From a checkpoint of a small mixture-of-experts model trained on Wikipedia: 416M tokens.
Below are experts of layer 3 (counted from 0) of a mixture-of-experts language model. Rows are named router (the router's row for the expert), gate (a neuron's input weights, with its number), up (a neuron's input weights, with its number), down (a neuron's output weights, with its number) and show model dimensions 0-191. Each number is 200 + 40 x the weight over its row's rms, rounded and kept within 0 to 999.
Before each expert's rows: a language model's description of what the expert responds to; "raises" lists some tokens whose logits its average output raises strongly, later layers aside. This comes from a sample of Wikipedia text that the model never trained on.

# expert 11
It responds to: Prepositions. Prepositions and to after a verb or noun, opening a phrase before the or a: of, in, to, for, as, by.
raises: " the", " their", " a", " his", " them", " her"
router,220,276,159,220,151,198,161,149,165,194,204,133,223,175,168,200,152,273,186,185,285,160,223,251,136,282,264,180,194,188,104,224,244,224,191,197,201,166,224,150,215,207,153,175,233,139,206,183,201,278,165,204,176,195,268,200,265,178,170,250,218,220,166,188,173,201,194,193,169,211,251,253,254,216,172,165,251,184,177,212,250,210,179,181,352,171,213,228,203,219,202,132,213,215,306,223,220,153,167,145,235,215,160,206,218,180,189,146,202,186,196,196,175,206,208,152,194,271,168,177,207,218,213,222,199,195,174,194,206,189,147,144,179,198,234,175,250,231,216,173,201,229,210,166,238,187,299,265,151,269,261,221,247,209,209,211,97,187,184,252,199,109,185,64,203,218,224,148,126,201,184,188,240,249,165,243,229,189,165,184,171,219,225,186,131,227,216,196,189,176,174,241
gate1,221,201,215,191,229,178,200,161,104,226,179,135,200,135,299,185,197,241,94,148,279,142,190,212,239,251,191,198,159,187,193,98,246,227,177,198,143,200,157,195,179,178,224,183,275,163,275,190,213,162,113,188,196,131,243,253,149,201,187,123,162,205,195,154,237,194,241,138,228,193,209,189,208,185,122,164,184,220,247,140,189,177,210,208,176,190,244,158,161,254,257,216,181,109,223,151,225,243,272,158,234,231,146,242,239,253,231,198,209,155,141,220,221,209,185,237,130,223,138,203,192,227,208,185,173,177,139,254,216,189,246,175,206,154,221,225,196,195,194,165,221,228,187,176,169,207,200,211,228,229,226,249,195,204,234,231,196,199,208,151,206,232,162,146,162,248,227,254,200,243,114,241,259,200,261,74,233,146,200,172,145,235,170,174,209,197,198,150,246,240,206,184
up1,180,43,217,187,276,182,181,166,190,196,241,194,204,221,177,245,214,231,177,212,212,159,256,192,175,202,275,207,222,208,149,114,258,200,141,217,146,242,226,233,208,249,157,180,188,234,266,166,192,199,165,236,253,156,151,207,162,182,209,172,234,169,245,213,262,176,204,192,140,189,172,242,199,158,242,209,115,156,176,155,246,141,173,229,262,243,177,258,203,263,223,259,176,161,251,248,151,227,214,277,205,159,143,228,223,174,269,169,204,226,234,115,246,134,202,231,153,247,221,146,172,206,167,240,212,229,161,188,193,179,166,155,188,171,191,189,201,209,259,209,215,217,211,166,235,289,148,266,217,157,104,240,190,229,175,172,257,182,206,175,224,220,181,100,144,201,170,268,122,191,185,218,238,136,171,193,254,168,187,199,200,132,161,204,212,194,212,171,206,224,175,158
down1,223,203,226,203,145,192,229,174,144,205,194,231,177,124,202,141,190,211,195,227,227,228,216,180,180,183,192,146,154,176,204,187,188,240,129,200,136,151,155,167,264,156,148,175,195,132,178,238,178,194,171,181,150,268,266,144,217,195,181,223,269,245,209,200,133,200,157,217,195,228,205,191,227,270,228,206,239,191,225,209,219,239,157,193,178,109,203,256,169,195,195,164,155,197,156,179,207,124,220,193,224,242,104,242,227,180,218,149,206,238,125,190,169,226,291,228,195,198,156,253,189,246,209,171,147,236,204,252,247,209,166,198,168,203,206,141,224,226,144,207,226,241,264,139,162,308,246,212,174,218,152,147,199,166,289,192,206,180,245,210,176,153,152,135,162,195,187,146,191,148,247,227,99,286,119,224,168,233,195,223,136,185,190,196,248,107,203,158,214,262,182,241

# expert 14
It responds to: Hyphens and inner syllables. Hyphens in compounds like self-driving and Jean-Luc, and inner syllables like Canberra, liberazione; also "American", "Republican".
raises: "m", "in", "g", "d", "f", " and"
router,255,244,123,227,207,201,180,190,201,213,199,225,224,199,213,251,168,191,153,254,193,214,133,219,216,298,272,221,200,201,197,297,210,161,217,242,180,192,221,232,181,288,246,243,129,221,162,258,242,231,159,169,194,202,240,151,183,152,130,207,217,257,242,213,200,136,166,140,283,178,202,205,220,195,288,72,216,209,193,223,192,236,190,213,260,252,147,174,222,155,181,179,199,143,162,191,166,250,209,261,197,177,202,167,200,150,196,285,217,197,187,130,209,187,208,197,201,139,224,142,169,241,212,150,141,276,205,171,187,244,178,251,194,159,175,207,195,140,173,206,184,215,195,192,190,223,210,107,209,184,201,197,222,189,145,194,224,255,208,183,96,157,184,174,295,243,222,223,198,237,221,144,151,195,227,166,146,173,210,111,236,225,207,166,200,264,142,183,280,169,226,217
gate1,249,120,165,137,116,131,260,220,187,145,172,252,199,169,239,199,210,177,227,113,155,249,191,92,239,204,234,210,205,234,253,239,240,120,263,224,267,185,249,251,254,236,265,281,269,232,218,250,160,136,224,229,194,174,207,196,234,204,206,210,242,221,166,227,284,185,155,205,214,169,192,229,152,180,216,140,198,187,261,200,184,111,155,132,167,220,184,188,182,209,225,164,226,182,262,116,270,269,185,164,237,219,132,159,190,171,194,203,222,190,170,197,201,245,195,236,198,166,233,233,195,223,227,217,175,212,220,186,177,244,169,180,97,230,227,198,241,194,161,221,228,178,212,258,206,217,167,283,236,173,164,251,240,172,173,209,227,143,180,214,153,208,183,175,170,166,260,263,209,122,204,158,216,186,197,187,200,189,231,145,207,287,164,220,181,165,191,276,165,174,212,225
up1,192,184,255,219,203,251,191,174,128,212,191,139,218,187,174,242,248,233,179,237,120,186,169,202,243,225,247,164,175,167,159,179,118,261,244,250,177,275,271,226,219,237,213,200,138,236,225,183,209,122,205,160,202,187,217,231,203,183,211,190,231,164,214,166,232,204,197,110,220,179,216,184,202,243,232,190,202,229,224,286,243,221,217,187,228,192,143,215,196,157,200,157,117,199,212,170,127,180,124,226,100,233,195,216,220,234,176,210,106,157,115,133,223,160,255,149,145,222,227,256,207,248,205,247,182,223,194,152,258,206,216,181,181,214,215,168,183,196,154,223,223,184,176,158,158,199,206,166,153,220,181,245,207,211,261,135,230,272,240,170,229,191,158,145,191,299,245,247,221,213,212,166,199,204,172,161,237,200,129,219,221,144,200,53,121,214,201,196,189,144,190,252
down1,153,221,281,218,152,267,183,156,189,178,223,160,153,244,267,185,153,184,183,72,272,253,205,157,181,213,258,202,309,204,251,225,197,224,275,174,123,196,153,229,205,164,213,172,201,185,191,194,163,172,173,188,137,224,229,172,212,171,224,179,253,234,178,137,183,149,192,215,240,160,100,248,178,176,208,201,156,292,233,167,236,242,173,200,171,177,146,203,178,200,243,226,165,107,212,211,176,244,119,183,233,201,216,157,254,211,225,191,213,201,216,108,173,149,173,192,157,213,207,152,167,206,241,227,246,195,181,201,256,264,191,227,195,230,278,193,214,264,220,262,181,165,131,116,226,188,184,203,240,217,229,236,214,215,303,246,217,171,180,212,258,155,206,212,240,227,181,228,139,142,225,180,194,180,201,173,152,215,215,183,222,186,144,230,174,238,249,192,200,109,181,165

# expert 3
It responds to: Commas and finite verbs. Commas between clauses or list items, and auxiliary or copular verbs after a subject: was, is, were, had, he.
raises: " the", " a", " as", " in", " with", " and"
router,158,180,274,178,282,165,182,273,229,168,213,200,229,195,181,215,189,146,179,246,154,202,166,168,187,169,117,163,185,238,168,184,140,185,289,218,168,203,155,175,119,213,207,182,123,210,235,208,229,178,252,266,193,173,222,202,160,236,344,183,176,204,180,192,190,240,174,179,254,200,154,225,217,239,256,175,125,199,181,247,193,190,229,213,116,216,223,256,208,223,304,222,192,186,181,255,253,251,237,255,139,157,142,163,193,233,192,138,193,217,227,176,267,192,214,245,188,163,167,188,167,153,170,187,143,222,190,167,227,231,212,199,219,232,178,255,278,233,202,245,149,183,275,178,195,226,226,189,225,174,206,204,145,262,136,188,235,220,208,133,177,178,169,199,199,214,207,133,220,158,172,187,184,134,233,120,232,176,286,231,175,175,191,120,264,175,207,115,166,230,178,190
gate0,197,181,163,238,238,169,182,167,206,273,172,189,223,207,216,194,210,224,158,211,226,203,168,142,172,190,197,167,206,206,142,240,227,186,202,156,176,207,216,202,261,256,255,247,184,119,216,178,125,235,191,257,220,165,201,205,210,260,226,198,197,221,139,136,106,187,202,215,139,194,158,226,199,138,157,221,139,244,204,228,159,143,191,225,85,289,153,200,260,304,247,293,200,232,220,180,315,211,204,215,148,222,152,190,208,212,241,205,217,259,145,186,200,237,176,254,211,117,194,210,218,165,241,241,141,194,236,200,245,191,203,195,129,185,233,280,211,212,235,235,206,188,203,177,172,218,295,274,168,223,201,243,194,222,188,218,252,150,192,156,149,244,223,170,191,213,197,282,226,148,258,142,190,219,257,188,153,157,153,185,199,160,157,158,149,200,140,126,212,183,200,172
up0,219,205,150,67,211,201,245,216,221,134,218,130,211,245,156,233,131,130,246,178,239,231,173,245,259,261,162,222,228,260,162,220,153,189,187,164,190,168,181,123,181,191,219,147,231,188,249,231,196,199,258,154,189,269,231,213,254,165,224,167,206,224,141,208,170,253,204,245,286,199,194,119,246,194,257,150,244,159,196,216,231,234,197,232,135,175,208,165,260,201,147,210,194,184,250,151,249,226,230,213,225,194,187,150,180,196,152,191,229,161,191,206,147,177,132,180,157,171,253,251,212,210,240,251,194,189,259,177,175,245,159,188,240,245,179,208,193,172,181,161,155,182,208,119,166,248,220,158,235,194,152,203,203,222,265,250,218,162,262,221,224,260,166,293,224,260,230,273,240,100,235,195,231,146,170,255,238,206,209,246,152,220,237,175,131,216,148,198,218,226,196,178
down0,189,236,190,199,163,196,142,213,199,122,166,170,162,196,234,261,198,225,184,229,178,214,262,188,244,240,161,245,235,235,213,231,181,229,202,209,229,239,191,240,144,234,210,104,237,211,219,184,250,157,231,206,202,162,202,215,217,230,236,201,124,191,248,228,172,205,198,233,169,215,219,258,270,200,242,122,239,204,222,167,251,256,203,158,257,170,201,180,210,254,229,207,156,234,68,262,149,175,192,223,233,237,141,316,204,112,166,305,244,183,168,228,242,164,177,176,192,173,174,124,214,202,233,266,266,233,183,140,191,219,213,128,192,220,192,123,200,230,167,200,210,184,163,314,220,215,197,138,190,150,256,159,215,203,205,210,144,170,217,135,202,143,246,223,229,245,195,199,232,208,165,220,236,185,172,251,244,124,174,214,165,213,261,165,234,237,215,161,153,232,207,269

# expert 0
It responds to: Sentence-ending punctuation. Full stops, closing quotes and parentheses that end sentences, and abbreviation periods in initials, such as "L.", "U.S.", "a.k.a."
raises: "\n", " The", " In", " (", " This", " A"
router,256,110,180,225,132,236,245,165,201,212,216,148,163,209,210,156,158,196,193,210,177,188,189,262,208,195,174,199,244,112,184,202,242,166,204,242,259,195,218,268,214,183,165,170,181,239,145,200,127,230,177,219,218,177,232,208,166,244,133,202,210,94,223,170,175,265,218,173,221,271,134,159,275,188,247,195,219,240,116,176,234,266,215,181,193,222,228,120,233,269,89,194,203,147,294,117,237,131,215,215,233,186,212,186,164,189,142,290,202,192,127,213,223,237,213,199,178,153,212,166,217,185,201,199,270,209,209,208,131,219,179,254,204,196,195,246,183,188,228,193,203,208,152,150,208,157,251,155,244,201,151,176,134,204,259,176,220,160,238,186,258,216,199,279,174,180,177,151,216,213,129,163,147,200,184,183,209,259,218,169,221,187,277,238,255,183,257,260,202,210,180,198
gate1,254,142,165,151,237,254,192,83,287,285,207,267,285,192,213,162,205,273,196,202,174,252,242,186,215,187,189,199,202,211,235,227,129,167,145,143,257,170,302,242,161,229,169,271,203,153,183,130,263,175,185,180,178,161,251,186,153,161,150,254,256,167,219,227,149,205,228,249,211,161,193,234,188,192,216,226,213,245,119,192,230,216,231,299,221,261,241,189,207,227,181,204,228,156,209,205,187,155,237,190,240,205,236,183,211,151,234,244,179,179,256,206,214,184,154,182,192,269,166,210,193,136,261,203,222,212,166,192,166,194,182,163,82,258,147,235,239,208,180,182,149,207,185,203,215,218,201,191,242,242,126,167,150,201,185,123,199,250,182,217,169,208,222,195,206,169,165,209,197,195,159,164,192,129,203,240,201,176,162,205,253,233,217,272,159,213,238,226,226,220,101,235
up1,203,290,251,162,165,124,186,230,174,147,211,124,139,247,219,221,201,219,242,243,240,190,102,161,211,247,244,156,231,151,139,253,265,217,206,176,211,168,166,166,170,141,255,163,198,227,226,239,196,144,208,211,242,206,179,224,175,172,200,220,214,188,218,204,248,181,202,250,139,206,243,114,217,157,215,216,194,205,207,209,145,170,196,188,227,175,174,159,186,209,231,220,163,194,190,185,214,174,183,227,181,156,212,196,166,226,162,135,174,181,170,206,184,122,215,216,190,163,288,119,174,156,177,206,163,105,148,204,164,255,204,259,291,142,215,206,187,150,241,288,295,210,175,150,183,275,156,271,245,190,237,211,166,220,251,235,176,153,211,190,251,157,171,171,264,185,286,198,240,208,254,254,177,245,176,198,218,216,180,163,129,176,192,284,229,205,214,156,217,207,291,184
down1,256,269,183,197,145,184,166,237,178,166,201,243,136,238,226,186,285,272,259,192,245,267,161,192,243,243,129,155,248,163,167,116,207,218,158,212,224,189,212,183,188,201,217,174,218,145,175,197,168,181,92,229,153,210,173,180,213,156,176,244,264,221,240,228,249,217,209,226,174,213,222,176,193,161,186,197,188,211,238,208,319,185,163,224,168,227,204,230,262,235,172,178,140,120,253,174,169,133,239,237,230,140,178,175,219,231,183,220,183,192,199,107,232,227,246,197,172,169,150,196,280,179,268,193,186,210,170,204,258,176,232,166,199,197,191,205,155,198,217,128,172,153,243,165,217,150,171,156,229,159,118,195,244,163,195,270,168,208,173,228,162,189,154,247,198,213,183,250,232,233,237,168,152,277,205,302,178,143,202,204,165,288,168,191,151,218,229,230,158,277,243,193